config.yaml
d_model: 128
router_score: "softmax"
groups_per_token: 2
norm_eps: 1e-05
qk_norm: false
beta1: 0.95
schedule: "wsd"
decay_shape: "linear"
dataset: "wikipedia_en"
Below are experts of layer 2 (counted from 0) of a mixture-of-experts language model. Rows are named router (the router's row for the expert), gate (a neuron's input weights, with its number), up (a neuron's input weights, with its number) and show model dimensions 0-63. Each number is 128 + 24 x the weight over its row's rms, rounded and kept within 0 to 255. Numbers have three digits each.
Before each expert's rows: a language model's description of what the expert responds to. This comes from a sample of Wikipedia text that the model never trained on.

# expert 30
It responds to: Word-final suffix pieces and common abstract nouns or verbs, such as advant-age, govern-ance, -ations, project, failure.
router:160129149150117126140169119071115152158149166123141083155151137172176160113138105124130141156113142135124136112113122136135171151126148124123132093130132100118108138113090182105086130126110126
gate0:097136134136103102114137122128105120123100160102130097179122090147147092116161133122164168126144079123129135118121099138137094139119134130138082161123115133093130179132125095148143143121178158
up0:099097111128125102135156157138168128126128132104095124151152095101136140126119092159120116114125153148159132195094175178085170123152130142112120125099147109102159091130097156139118099134120154
gate1:119101141143137072139112103133146153129131137103130114190100144138115163137151117098118125102159118183148125122108134135137134142175107126125129108129096096128063163116122121086124132167153116
up1:138114091103107131180144077133133135149139107117083161116109144118116091119150121113144141200115161112133134084075126113149137117129126146158111151149122141113142105112143100138121156140091127
gate2:113116107118137126109153127101128137144154117075149119098126118078172130118145104154167121127128098158099128129134100119157135131142148115095127136123111130180150127145096119101100130116098103
up2:127165152143121099168105108099123101175145180115111141168114131149126134123089106133111103116125140107121129138121114122128151108088136128129078127103135112117109138198103125133105112142129147
gate3:124111132097133129149163126160098130127149152139127141142157125193156145106104135119108191127134135161095054157139152159113091094148141151166172137106120179138106092132101159105125140161145153
up3:161176104127117137116128133130145133080162168153142091147170145133094180126136157109111135109117128084197122113142096178131102125128136155140169131178124137110159130135124101110167113083097103
gate4:157126098115142094122137155128148091161125132105110105112114097173111183130096111126155082100148152129133151130128113121118115091106109106146145111127123133108120155119100102127119147123130110
up4:098124116133120113127122160115145159156143124099127121120106078112121139121106142117135123144075127133181167153111108087096140130101133102134152120129155129091108122169109087105067110071098140
gate5:090144154127160154128105108110148155152151142126123122075130122111188155115102072121125113115132111150136140136129132122115198123127140140096129122130123114130122139101142130089141115116151097
up5:084149137144127074121125123118142139111127154104101199153111105137151128129111126130146144131168134128107150144105139136101121113123121120095080122179108071125138153079131157129137139130142081
gate6:148128149128112139129126050122169114113178175115121156130169120158161140099155153135143082204145111123120113112119115066126136118116127102152116107141154110125107105130100133139075100152124115
up6:130126132165118118101080156135097137131127093136088141110161110113124141114139111103137083104093136069122111132110107117132110075134116111099097161150144124137111139077122085096106117157128139
gate7:136085176137105137129123144091133111113157108116141106161124087124138151127158149114103170129121103180110162107134159136118129146101108055128125152122134154121091150160142113134119112114141087
up7:121100133114134116137098166120169125136134117200096144108100111175137134108126116144109101139150152136190145097123127166120121139133132162145130132111164164117134149105121101116083154103124134
gate8:156111090123118103110157120108096141121147150144115090108153098096147179088093123134114139125094092113101095155166148078142134140117113126144148153115105132151129104146137142140109124126102104
up8:166087178113115164085127124119160147098116143144122098147164166111109151088087113158124126127150136156132119137128113156154160114151130142123121137145115149164148153102103062095129192138158129
gate9:106103147114148102134104178145166146155156147172119094165117127137167158111130114096152108100133129146115105150178164116095151160126125098103126113105139125110143145112118127077118161123108101
up9:130127175111097124077139145171099134136104105113132113097136149128113087098130109135135094110094142142168086122093116136149168127120140124145097096137125135147131163123137080151128189140161109
gate10:135105104087117116116166112146163100108175144125153137126091159127126137121137150156101097111148147148172140152103124082138091148139131118115131083128140116119143134114128201142138123180110110
up10:124133152074121182085114119125138122091169146128140136155140136121100147135138180130131147137122103142183159147096128161172125129150138157141101125129132101139132100104139145162140132106127128
gate11:152091107129136163130127140103131148149147131122122115153131101073151129166117142109126115139172152123089155130153163094126176155122139117124182140088126133134095116151086120131104102118110171
up11:110123169103178136130117163141123159130112115076145132140138109108070127132143138098133105170126125056117134101131124115083129113149156110184133162153118071122151082142133123108196127118132144
gate12:132141161144129136143170145133175147112127111091135102112129155165113138105150165141110133129104112133124137105108144156143103143169086093137107104097127107180083148144123098127120115093121176
up12:162091155110128156119150124119081141131108109151128109140090120139138156178127199099103126123132143079075128099121130119080130137138111138138128142163126131113093148107132123143157103096090136
gate13:117100107134125147095149145155152119126171122084125104172116142118134128118119145149107131118119129115120113091175085114141111191132143146138137117128063139135135119174067147201156158125145131
up13:135096099170124151124165127166165153105116149117159104128119130184138140141123088121150117134157152177118115127133125127189126136129109106104078137121115150204130107122096075156119120098117146
gate14:105141118150155134123158124153165137123124110134156137132110152147154127089172121107119124152122087120148105125115102148113160110114117108146133133134117102202142145143102134098146175153102097
up14:130140127139150100140139147165129107115158111114088143118150079107138101114124130122111147137109124112172130139175112123126100121125126114118110135088119198157133189150129126108114211102127108
gate15:120122080158097154148181092130088157134110124135114153134100102129102128157168128123140131127149145145137093162157153101130129147136123100124133118104149128185128152103122136107111094136098141
up15:128137115148136089109098151143105158070116136146162097138120135129163131125144173134126134160136122094101180168114089108123133138183129140098144152130131133166135131112119107116144108115185067
gate16:114121122145158109176148122124096100150137148152111132138149133163155122138138097099151133170090139170075159129095116130159092122119147088130128141123127130148130092111115160158136095131099154
up16:141126105151106135136136138116118103132180126147150092082102113118123126139134098078133133121129123131101127145120205097114163104161105140113114156106133121163116097176143104171105122198105178
gate17:115112114155130124093144127183176158105089079136129085167124131119073125122149122155139138132111144137169136089129139113045127125125120145105146121164114181145158134102157143151127129127119106
up17:122135178125122155121093099090188133080137115132098137142159135113186113129121162098129114141111135105054092124116157117107140138126127160137158148127182108103136101085099138135105144142128202
gate18:132113126144130154114151108108129102130106129108103122069151090097126187106127131131114145108116156135118160095163153136117134169151113128140135085098124137134133110128148096140131177125163122
up18:124105109146105128116122159155148143120157141152150156094126132105095122109149098146093118110136141141132169146158109170100147103127109157089080171110128152106134080137095112105113133117151144
gate19:135152102151163126131152135152101156143114105108138112113157118118125135134165126188152116119162145116112086094168112139163166148145111146120144127146148109135124144073101155134142092109119143
up19:148144092119132097075156080078112139087115154145140130133083122129164100099157137117129121152146122117158131144123178059136083122111147090120116143138107107114112113133101152129113092104055088
gate20:137186127120118111122104077103096134141136125141124088096147137135164177131092113103131147121119144082118119116115130090111197111129155128138139148156131143138111089153135165152137081132110109
up20:155136107157127161132123093121110132151130110131136155088138112068103179151088128161112146134146124117090128109130126160157132120154139105131110111147116102164089120153133157121143143148121110
gate21:123124158151096110106143122136091112110102139132178115095179159144111134131143131179131139133181124125143122131119176137088150144136120151167161127151135105134122119087090148108137139080134112
up21:148089100110144131120129120116145133140119136090097119159133125077126123149095100136142150098149100171142132124146157137142175132126102129109132087139104167151128132141094109157161136091132086
gate22:158114126127081095107155128160167137129133129145124171124170120144133114134133080105124133123109111151145134168115165112132143140124134121133104159150078121126177133124169092110104162149159138
up22:165120151104131123113133143124164106156109085164144122102085129135125129112130142126130126123093119086131139133134149104118156141077148162127104166140149150118092127168141132129131144112172131
gate23:132119091144098129154140145130161116098139116122102124096166088151129133073161151112113149145119148131111142175142138128127173102107107134105128111086113179150125127161098129128101123157148099
up23:127153166134127105177090134110143081120112094131084166085125105135150082081150132133141116131080076139106152130126131127101160099102121172117120127155141109094121106155179121131065085149152109
gate24:129117147082137122129098121079127134125148118088107142119131162155126137131131140105113140116109092150145117082090180115112169128122136090112138130128136089147083079071135143159105113144137149
up24:141140117076099136134148068099123148102150139112093144107182184114142158120119136142112145141166139130137103126119142090123123117158109150116140122137124122117133138149134096140157132137128145
gate25:107173104125118109135089150108161103068104101132147149141109145097133156098134157101114119124156133127150085150153103132139130127109094143139106153134114096157146096137097082103127138158133110
up25:139163129128145123135144142149156125133084147135136125137123156138096139133107105136122125162099152133119133122096105125184117117122110134141147137120114108165157151108093116129098163181079108
gate26:124176103101149121145131090105066123165069165113116125132127109142133142118120130114125116108152150111120106092085109160151153125114103100131164137170132121091122126117120177101145102140078125
up26:121175121152161119135129141129127175126181142107088126131126145136102148115137130158141150126151138126103147128156121091075158144126107132111121148132149124130119138182136132111119167129113127
gate27:123159125138154118136109117140123138127142099072112127144147121164147156097168151119113099162151121110126143110138141150096145128113140166112108108154089108139126115167113177136087127094110145
up27:124099159151147167133102111108173122142136107095118113134133088089138105151155095110149119165137110094108140144136152118168140128124144125107095106156111168092129144144134129132086179153102166
gate28:148127121146140122132154144113130145111120172129133058144103146132136102111144132110163107093108174161140143132126122087123099124142120193143153099143119096128140126072148105116148161114104153
up28:139147153106097139115151125095121131158124153119139115133128184113131118113126126116127096120125108127130142145169126130125136160154142151122117136107141101144105167162142080141105112155129121
gate29:102139122148104138134150106107113143115153160121124112130135126161132145113093130149164183138170120115097114143089123149128158137080122110131155131178177119145099145195107139122080089091131123
up29:078073119129145141153094157119187127133116137149099156132135100175132094125154096131113138101116151128157112158113153142112128112078109115117094129118097131112111124136159098149119081138122154
gate30:106137130119126115135160137151155121122117141098136123136123142098136124108108170138146103128129118123111140137147147144111136144088133127111118094139124158137139237164111116144143144124134117
up30:141150147136111155118166156120119129143128096117140117124163170170076137114142102120120132107155127123095159099149130112132109132121112105152135151152202120103123138191137089103116086135164123
gate31:120114166143152115148122092132148136110128121117146133166126156076111151159113116110134151134090132130149160136126115134094174108161143091116091137105174148163187112136125136160102109088103142
up31:079133140147087145139152123108146104120091143191133137075165135151140118094158159109117154154112116099098116161060161131140122096112100123135147147126131130162150136127127132126151117105130136

# expert 29
It responds to: Plural and noun-forming word endings after a stem, such as -ies, -ers, -ations, -ments, and plural nouns like villages, women, children.
router:154113159165117129139149128051121160153152172135131105145142112171165152136134088162100138149109136162144142114124108147136156139141159139105120109120135113108108152116130145093103123143104126
gate0:118170170132150190147154142116156134139112126153120145144147127099171137124161141177113149124118163113111098122086149140147126114134140132137148145131121113134104107075183145169148090094082156
up0:134163101136129101154100080095118133152128121108087127116139126116114120120138105145144156183126146158155151148105127165103124110120152111161146108162157146136138117141124186172134153094146153
gate1:142105143096122115134109143168125111126129116102074133112163141115101109104099146111123144144061141122096155158096133131123152176138168129135146108134114115146151094135130131183128123145113134
up1:111147166145126153130162110083147099105144131121084130111081114113151106172135104134125135113101139115145098155135130116137052146155157104151095138133114140158099105122139117146086096141121098
gate2:089090091132171083140138116162160123115127114101128164115139139117137129141160186119136104117141117121104174113153146125092146124130135120148136171127129130106119085060154123134144112084132142
up2:140136091149131096174113118112081140133123157117143103132127140123092155127119149159114132105076118109149152121126107118163098124124143084117106148134118141114152111062132142144117149117137187
gate3:103097151148126129107161118142180122102146132175109091142130130123181127101166101128142129137113141171140186109127109142145077129106172161127105133113115099163147133166151114115072167092125117
up3:088134153110133146153147151153128134163124106142134159139114138094092114157160119124147154088105153142098132118103145084180119113117139140108106131115115125149123116138113126136117140106165191
gate4:098142127115185118127143114136137148072150132141121145160124156150148137091105168122124094125129126142111108130149175134097158104094112125148150151104166129132125152140100124153104105125147128
up4:137150121147127145130160110112119115168093120081146128151106099153101098162123111163115180105131116137139116144137097116121110114116187080138105132117110155149104097139111154102171124122117164
gate5:141133165094126186094084135114113099133164112125085115198143116063143103156128102106128182096107075128140128155141096165123109128126122095147113125119134162131146136117129144140125121117105138
up5:106130132167158125125138132134081135141124119129124125134131095118126102148176076151148154095116107145117133122156154122139157144105119128078149109145144137135130113121125097143139131140130128
gate6:114126104130135142143125152135156137165104136133093144131123070123132113161142079147100143136104093109147146130173120177108156174165116127137121141109136152056108101115180126153110165131135158
up6:124144113152124086103132110141105128124146122103154096131160113129176122142113102133115103155141110155142148120135123189129104100132116133115102111122149131155127140160168096097143083159140085
gate7:099092148110143101100106102100117158141137100141091118134149103107163124093105122149122152085135101116122133113173136121175137127135112155128131133126122140168128170111139145108110066137128132
up7:129152161138124081158162108103121136122127136101161113118098128195146117143130094124125143159121116123126149157127154128122154126121122168117113132142087085136161105110128119097154152166163126
gate8:109111120156153140192141118125139132136136073136112087108137138179131149191146184097089117104109126138117128121166150157143194109107139134145159107138110116087105116112151087124138133120108134
up8:105130115155138130115125151095103119105120130135138178109119120170095083133122143160134149101146144124123123127159127111127170179137111100152140119138139103100157127121131125132130111149126161
gate9:124127069124104087122088123108145120107113116135162159127053139133143145157090127138126138132053098175142112104116133158100137139145159123131156156141105111144145098106109169159136117117118109
up9:124129113104159120130129140100109150163118085134089168090119111167112098108131137105137153104164177103116174104117126100158151131108094146118098148168113141131072140132107103149139098093155131
gate10:138121155134128113140125136138116098155128173084118142100110121156133185113183122111106126150175135097111100151100187118090175120100109134124121174121139118122144128123111143108106114191134122
up10:111162120131117096087137084139085131142114096120159134079096064085128117146125105159124165069125125151148126123135104130106141118134135089166097127136151109119151117122153127117085146145135142
gate11:149081120145124067140137122082111119093134098094082137152096102144153151139101079169101116121174120127148126159103142095106140113120094118149130141156157132122136120146110147084181093144126092
up11:128131128088127097129164184198164117123153121137127148151150125140127131110095132105173118144122159128130109151160114191175151095124102154151168158151111118130156123123137135125098124109130121
gate12:126093138092165089105126134133150135134154112162107118160132140166116123138112121103131140175125093147173162109167139149124119130167115145116124111148104133123118101169120170163126142112135103
up12:130116124118144117111145143138146142106095115104093112153085100134107162112166110120153139156144148139118109125124131163117154122116130124118112047142097098152105108157125102139122135153111125
gate13:121141159149132144144142142107136127107103145121108124091153116139113138130113133143155123175073081154126129166153099131131074126099160082154098129111169166125089147116145118139085101102130143
up13:131143126148138138118131100161139091098159145134139108104113146134095108147133136149143135096143145169104134131109141155099093114129124169119121136210096114148142121076123142141138149139138105
gate14:139134174138101102157141135103154163160143133144145137125144107151131163092107135172144084119071100128112114148104142102133122107130131118147105134133144149120095141123121166151111107118125148
up14:144148085117112147089135155142110097144138104164094120107148107110129127141142142135151126111129106121145133131119099136152100106156145072129151136115146097132123129078118145163147132182110147
gate15:100107108136079130100115142080145112130144131167109166153164128126148103090095149155107137125119127122099142088123091162086088120124119087111125078121150168160127131154138147099124150105153125
up15:135120149117119094131102046103117129134171117128132116139125108129139143163115138140119108135175150082108108139112123131103137120135120099155126146148096123132102126180142190131047107117138136
gate16:101131163124089071123130145100149116112161125116133131112126122134089159049157125164147119118138105114159149138142152137109123094103124103120093142139105080084116153111103135104116137135122130
up16:132132115141122107164163106117175160153138102123108136193095099140092120119191149116115118150097146128117096144113114095089139187160121132139136117134127111131168160169153157132145107143103130
gate17:129098094137107128130132170106125170158107160152111111119120117107112153118148108115134167119117132090126127139130104149110155166082093112104111125083145134138153139137125146116113130145098071
up17:159107138171095139134098131137153156119115135115159137157122109150132130116114139125123129118105122138140088122151140141096116131097114133151135116203100134101125121157128108125085101103123096
gate18:109111149098102104111130110158135135124144102079132151154155141145124120147142150098115133126126166156161110130119165142125138102106124141113160103130144163138108122131145128133137123133090143
up18:107103116105114143118138087128139169138092140135159118127115133153163107113151149134123114101134143138118133117138142141151087125129086100155130114100127156136127110082131156168116123192097114
gate19:136172154168113154140129163149146095135131122087175126164129087143076129144152129123091148136162121155151106100146099146129118137142173097119120098138104123129117085130146145062100096134102107
up19:138122149124153113119097118135113159140124144088171117146138105163117165127169084146071148137126137143186137135113136109145177174134130108107121108116126137119123116078162107158118149161091120
gate20:149153118114125105116134110050135144148139132129148142121092122128226109150139150149119127124157137115140122148132176167119143129108130167119124144144152117110139126102130140096150119141138124
up20:168127118108124168132137100118125100100124167127135137123115094120200159131137105108116130136170099120113136134160097126120140117102121163137150118140123131150113118149157124153087144124108120
gate21:127138138132148134109105167186138183108149110117123144144118093167133086137135143124130154168123100093133122137122116179107092141122103139167111159163148150126128124101171055147147148088114136
up21:142170107137158121107106156124138101112104149119106121122112151136110112123108151148111094093116149088124112088141141147119147150085091115151109112157141150115156102143079101135134173123110138
gate22:101113111128124126125121161132162123113125121088089119108143161131142167095142088158104173116172094125185151137156110155105162124139122124133141126150128143166142150096107141159108126123125087
up22:110085102115139155165089104141150111120114120189084103100118109131101104114123117121151127198112130160093154162106107135112150119145090120139100134117156135103126122092170110144115111090125138
gate23:114112147160150132135095101117115097205132167143105154140115092117157129136169118099158141097106117123128122129120122125117134124177109117127097120125143114137089135099119096109096171127111143
up23:134133115154133137147156143101147154153145088133123160140116142104110102073126055148144144128126112148124121113142145112114136118073116101092191080132096104124125125081152115105116091137128111
gate24:099122146112150118116133076125124145151164116132173094165166127143135111110164135116139145162152109123119163122125090120119107120087130100121126102124078124150137104160116131152150118097118157
up24:133140141142155141097160145127138115142106142159153137148134143171104112152135121135133128146120094087096104142164095198117097175167110098104121131100116121136179123103141155124128147128146137
gate25:108137134116141149120155111153067121165124145126130104156123083148118155125142117111110124127166123121121128154170139132141111128164121140124172108124165123143123111130094087085129153125140097
up25:106125119147109126114110134179138093117097105108087149125159161134180139100127116131071104116125108131098049138138153146146151120155099122140139133145121150173107123093135141121105101149120122
gate26:167147109167120090148151113138041139135126144156171146129176169140085110129130141121137135138135101113156151098093113101080127134090143117143124138106102114132101135119143151121114136113110112
up26:114121118131114130117124150137142134162135134168128106134107148085117106154093100128177140136095140148113178165120101105172107139097121146103115132084116131133099158105093157137149166137128119
gate27:177140142129118127136112153121112126155118189126100133106139076091123131126143136132123140133132157167178157128129163111135165120127125133163162131186076138135102086140173134153130098116145121
up27:122110113109110131122109124166091143096117137172111119155164179152125119090090105127135148165158101153177129104124147170129123094092114169133084139165127116138071107102117107153137132100125117
gate28:121126177116132080110119095097128103141140122082117137148097139138180102148124121182143096144156150168142144114159120135144130135114151102160125123117104101134104144147106177113094132125194106
up28:136145138121149135106103137137158157137125130118100125189126097134125134152149094135169112145124128128127140146160143138145144118108126122153070117102132133128090171151126103135069124081129117
gate29:116138133134088126102090136123137155104131101151106119142128096145122097175125117156129117112079093109136112113092101124135096147112137159108136152146138109144133132114146095127138099106135110
up29:181157148142156105151157119120111102131090116116135148119087096127096148154146135116163120160137107118123162117117143112120142130115108124127122136126129169086141137137151146130111133156116136
gate30:117119140141163100148170146142168135164157149139103182112116131162113148130134131150129134096140113119128129062132140123130168086119129170119111128106099145098101163101115136098121148132114080
up30:114162143109129159104081128150117119114132143102137134134131116169153170104132176169133110088123130156156134119160105151128120147138152112130156154138114149129129126110104127106107124136093128
gate31:122135133125117164120162153119077128079148138140145124143146155145104144103097134146122124167143139120123135164120174127116135130117159084194144091119140119153129101185132161146131103128092142
up31:138134115130102139115138144149113117086120124134105115082108117134102137116136138124101114133175155139176161151136170107121169149096103148083127135100111141124099103101162121141161105101111137

# expert 7
It responds to: Common words in descriptive geography and demographic prose, such as in, a, of, numbers and units like two, km, million.
router:147119130139108127142176143081080142179138175138150120139122122141142148114109113153116151136114108147142154084083104134137182125122163134115112078091149082097088164064108160129109135151105156
gate0:145122059173161112133103154093122132124114102149124123110125140121122125166065110109134107124138125130134129125123110108150158099153147121142145118082124155168143073040095121143113128146128149
up0:128133125123154158157119135112096149151126098172155137145123140112181122130135118125126150118153137137097118137152127093156163152184109161120105149107144163160128136141119098104113085175129134
gate1:117120087138153108143148133106106166153091130174118123103099115145128109146125109148126112103133102104132145110067078138115143130097129134125100126171155087125144123121164140104147151101109147
up1:138153169107125109121139131101173124157107167116155135145102106172153145128150166113152129110096113133111141175114110165124118112116139096146141122107136167109117136081167098095163151129142174
gate2:113187156134149136124079104121145120139105136102128155115118108102170168138115155137138168119134113123174077098111159147138129148153108137148117093064120079085127112181116145113162129130105165
up2:117113123147126150104148141137132156119113137131148125153093116163111139132128094140161143160108138117113095119178150143103122166097130115118126145130091171146119136081139140137142140105123122
gate3:135174155127137110142096108116124115140092158112159148098160110099152090135122110121104134123120144089120132095138148120131133104122134123123108126095128153112128147165152177100161087156116159
up3:142122105135115102114095128129145192097107111133171096133137123140124108104117079138130138151168139113110120199102138118095118122148107114134134131159134111146158117121104124134104151118162101
gate4:114152098130119075117141130117115142113155183132129125137118124135148149165079125122109154140080119117093122100114091135129159133077142138106145138100143093135103133073156107131113099140123112
up4:107094066154131089099122138112126118141136121115157097154143153114132112115149116135137132141145116156079137130170117128101100136137122129126107148134149107135134137187119145163115107121159102
gate5:122123114123129131144130140132086112093152160111123139120110143130107146180101164156135145144108118140116143093092099108093155134075126083125126099156128151098131179101119130160117128101115102
up5:118144084088159166101140132138148166104159114089123165185121123113128163109127124132152125122149153115144142103139120115127138127115111101120152107131136170092147128126117132137155155177144119
gate6:169090157146116126123145112121141117136097127117120120125171143154134173112072128123106128136154127090102116116112100099076128136104155131160130081108135154101110120102110113070111150099144110
up6:097121121179146104104142139139145141172145174113128121121108116118137134151121129162135133123117119187178111111148121123119157153123147104094138143095091134134108109129136118101129178141110105
gate7:152118126117154158149098114145127087099124114108167126114103151152160143127143143110161117121129114154149121152139166120158142121101134118140133139091145117145134134138154166077129176098099125
up7:116160094165132087138132085112137116124159158150106153092167044117132122158119083155109126126089118145097138102128114126114172116121127093127143163117142068142144153137140108111088161170145165
gate8:116101129153131083165124121123113175126099097171163103133130122082097119114119143134174124144126105144142111130138098163146079121152122130122100153099134107169165143126136136140149121142133135
up8:107122112192161127111164133124136150152104115097117157143112140081191162156130178120142120144137122106108115167152180138145135124117126141108089163104132083144132120143133112142130170161134082
gate9:144102128132120102119158130100093137134113112130140112121119155090153108128084130114125143114131135173155123109159118121188123137107119083137128111150157106117101158104134144149118133128098150
up9:104154122139129148140146121158128157103070148133111131138134138120093161105103109174105164148133136133110132157116123137096114106105116120150119130149148142180105116153098118172135143165141082
gate10:144129124126136143137150085119129107166097172152123122099113155171131120148108122120131165156131133120178132154069133109127147081146140143097103106141136136115114136151145135094123073142132141
up10:147117131118123160123144105148113103118153188142106123124137148147094143119162118132137115136111151144153141104149155128124130150121120110089165114135119162096115155123105139159125114115153121
gate11:188156127097104121098111155090083146129117127146108145142126131148124105103132114174147158137113125126129114140136101146140100120061138132109122149135166150150098111078144125148150167130108130
up11:129113148140121128095107125096142143137126107144094159191128102141168136174124118146112124128136133150109167135147115156100125118097113123109133103133103120152123115138147138171181099182137150
gate12:115109125128134093097121128108136121143138158098138133102163125153131103143094175108123132135148135135132107092167163161124104108129153134071115132080133086130145172090102192141091130126107134
up12:098129104176172127132168105128103121120139138117162105144135091145124105123111158126126126112149115171076118105165096100128100146114119070151133107132117121156146158107134105103120112131072144
gate13:110081092105128117140124111133085147122148146156164156144139123160111166123127121094149114135130076105162132092120128090160139124157140161138137112101126082153090149154118167201099147118082150
up13:140153129124112155108182197181131081119167092111147123141148136160155115137128147158113146127113144144097121079117131164172126110148119140107120199127126152116145100119132107119127110123128124
gate14:094133121167123099174112107108098138144175095105096119130104171139152156109102146140119100133131127109096152123146139130164131132120114183136123111129133118127115153121142126077158121062094174
up14:125116115149116162112104122096134136136159127085135099142117140168104127134119200151142188122097142134149134131145162161136139089130138079094123110146144207134084077114155111147127162087135135
gate15:128130127144108097132155130119128126154125150121150137125111101153175140126130184142138123100126119123106113073116119122131127096127142153080160124124102141125131115108151096174100146147089105
up15:141146106095163149158148145101097118122100166124064171103086101119192114152146161128138146120079145113124132140137104126165117134098116088100144127154110114141117118094178131114105103144134136
gate16:129115139121128130161177159133115145141158129111127157154113122137134109121130139141130116154122100149136139119168161115172183156102132120135163143088094133153125140109105173133140129118099149
up16:143133129135142128110135091121130098109146148119113134120079182132102130145089127085097113118100150142174121116102112105124111116128139160132164118150156188101113084099131146096125079122124135
gate17:114076145128119076155126157112109144124119157163168139102119111106120175110102120122135117083116126151147144165113150119098170131119105129128102125129129125128124134120117153097128135119105114
up17:157144150116097180167101136108087157104138142114161119160104129080108118109109109144135127129188114151103107120157104123147131139101163120118122130089149131129141110116081152121100135122087109
gate18:130122110141139133105098114147102082151169152128136112115156141099126133156121099117146158093129098166134141091147075172119122062114147148139153112131111069162094126096120111100131149111092114
up18:116087158115137125139141107087121166149117100124154114126124115132172108103149142144153097080137129166122167117149122092107113146115107154159125086131062166121147086084126057183153100120089127
gate19:107124097116130067138100119084132126133138166112124121127162117152123127154148090121124149124096101139072132131137142124125123101111115098119113124101149106074073146120128140144108159162136178
up19:131147082156167149138123161124082114155143130078124126150141147087126111155155131118114111113124178115145132170112114112136116141078116133112101127152128095128117128156116103096094170110111122
gate20:146099164127141141149171142115134190130131109115109077103116106139137111158116095069113112119112121130108167099106143164124170149122099102120099126113096095088157152111157121122108123130112118
up20:136139139102123118148126108136109141108087135162092101136101111147113092100107169069119160120126128126114156091160157120118107122158097144129132142141109173092120138123122129110093102123102098
gate21:133116165125143148133111101129105156146145116138109073156163159143134148134099122103130105159153122132087126138121130097119142139128142136137122126117105129110104122167102148102092130092120157
up21:154173091126109104127169121119121170133181087151151115147139119148099148124134096121142177141128117116117161124116124134127147138140097135093147106100107151165113114132145115110157117114165088
gate22:110148126123109122123158128126153088158166102134150120160125084150114153129129132102112112125129132083146124111101179114120125162144113114144157103127156170105159143126136140116144109128145150
up22:144121123157175099123095117135137164112100118144136159102163143159121139115132137162144101136146193114144197122160091110126149167106129136148174101112143165192135072104155134112184150110135078
gate23:192145151100108109176135108138116105124142197133143120133138119147131141106125139144148127128131092153120160118144102098125152129143143127165146121107114145146097092129134127129148113118122101
up23:161120157118114127152123103095159116120118129110140092096086104106143148100096155120135148128165126111184124131113142171107120149115149134116099104111097160150123071115145130130125134151134081
gate24:129146131122088116117168136108083091136103175156131126077124150145146121162136131125109097096122111172106116115130113070112165152101149123136146112117129055133089129143097161115162164137094137
up24:143090106142117136181073115105160122124126167164132103171166121123099112129096135125156135130135163144129132154116168140119132148087112102116122137153091150122169121135106111132132137121152137
gate25:123106132142123148146130121143089161132157116080132138097122126150081175082116124131123143131144100111143116116095131079134125065152137135090086127118116147101150142141134155142096141157170157
up25:162115137123159147099145157140121147137120110137100137134132078099137114125168101111114167148089122097108128129123143130123122196121115145120163125130140128165163135137064168136187080115130089
gate26:124113177140134114107138115115070098156118138134094117100175119126174122115133126114154120147120093130121083130099136101150142110167108120156127103197166123125113135140175125100116118138096067
up26:099108127111132106137155159124172140153151113126095162132113115154120122130080111118135170113093089130162120152135146123152153132132164139103131131081119083170128106120114120137102123135133119
gate27:091146102133145122129135112089125112123119159141151167149162132145123130113139151119148155104092084162127147096076159072153162116137166123144117093150128081163108155103113162160111142128087152
up27:154118134113119092112117137114126151126149202089111112101108136121088111130106118152157126132083130129118125107127111061143154111109092107112121131111160103141097119151112116151093120129109112
gate28:123123165134102138097121076134116095149140117085110157124153108145164139166152110128100095162174130119134126142081149123133144133112113146135144138122131141162078153126129117137101153160115144
up28:131109181125124145087119122123145128120135143131135132110132150096108085153170117129146112118115125142119132120125143141119195131125147130146070092125164140146136095145151155086153092148157107
gate29:132082133152122184129114142093143095078119113161170129082121136105124151143102117116146123169134110126146104112106078098131122118149145117109161104118137093111151116104164131124129113132137140
up29:119156127096134101128132130130098180115139157153137136092086101110124128078079136130126126131126115121160179128100113117100097110105155150141126160130123092106101163138145089123182178127159178
gate30:133137146119114106141140114126101128100130142093131131121117095159109098111127123117111144207131127129145142154060103115127140102115131161133132095113182079093133095064132177128152109109114108
up30:147169110141073084147123098138093101119132092146104097109097160065141104118134142105106101141151130143091112136106135175133135128090164147147126132107103093161122135092113173127135094130139135
gate31:129142144140133142149151104156127103128109134139110132147133105114157112123190164171118091160118165083100122137103098159159157133126132087126128132113139138143112117109168141121153104147137160
up31:126137114144148108129128123120117091124137162130108163121162142152098137112109145135145159084131062125120140110114141157104078127133104163130133104117085127146160113100086166145118112116087134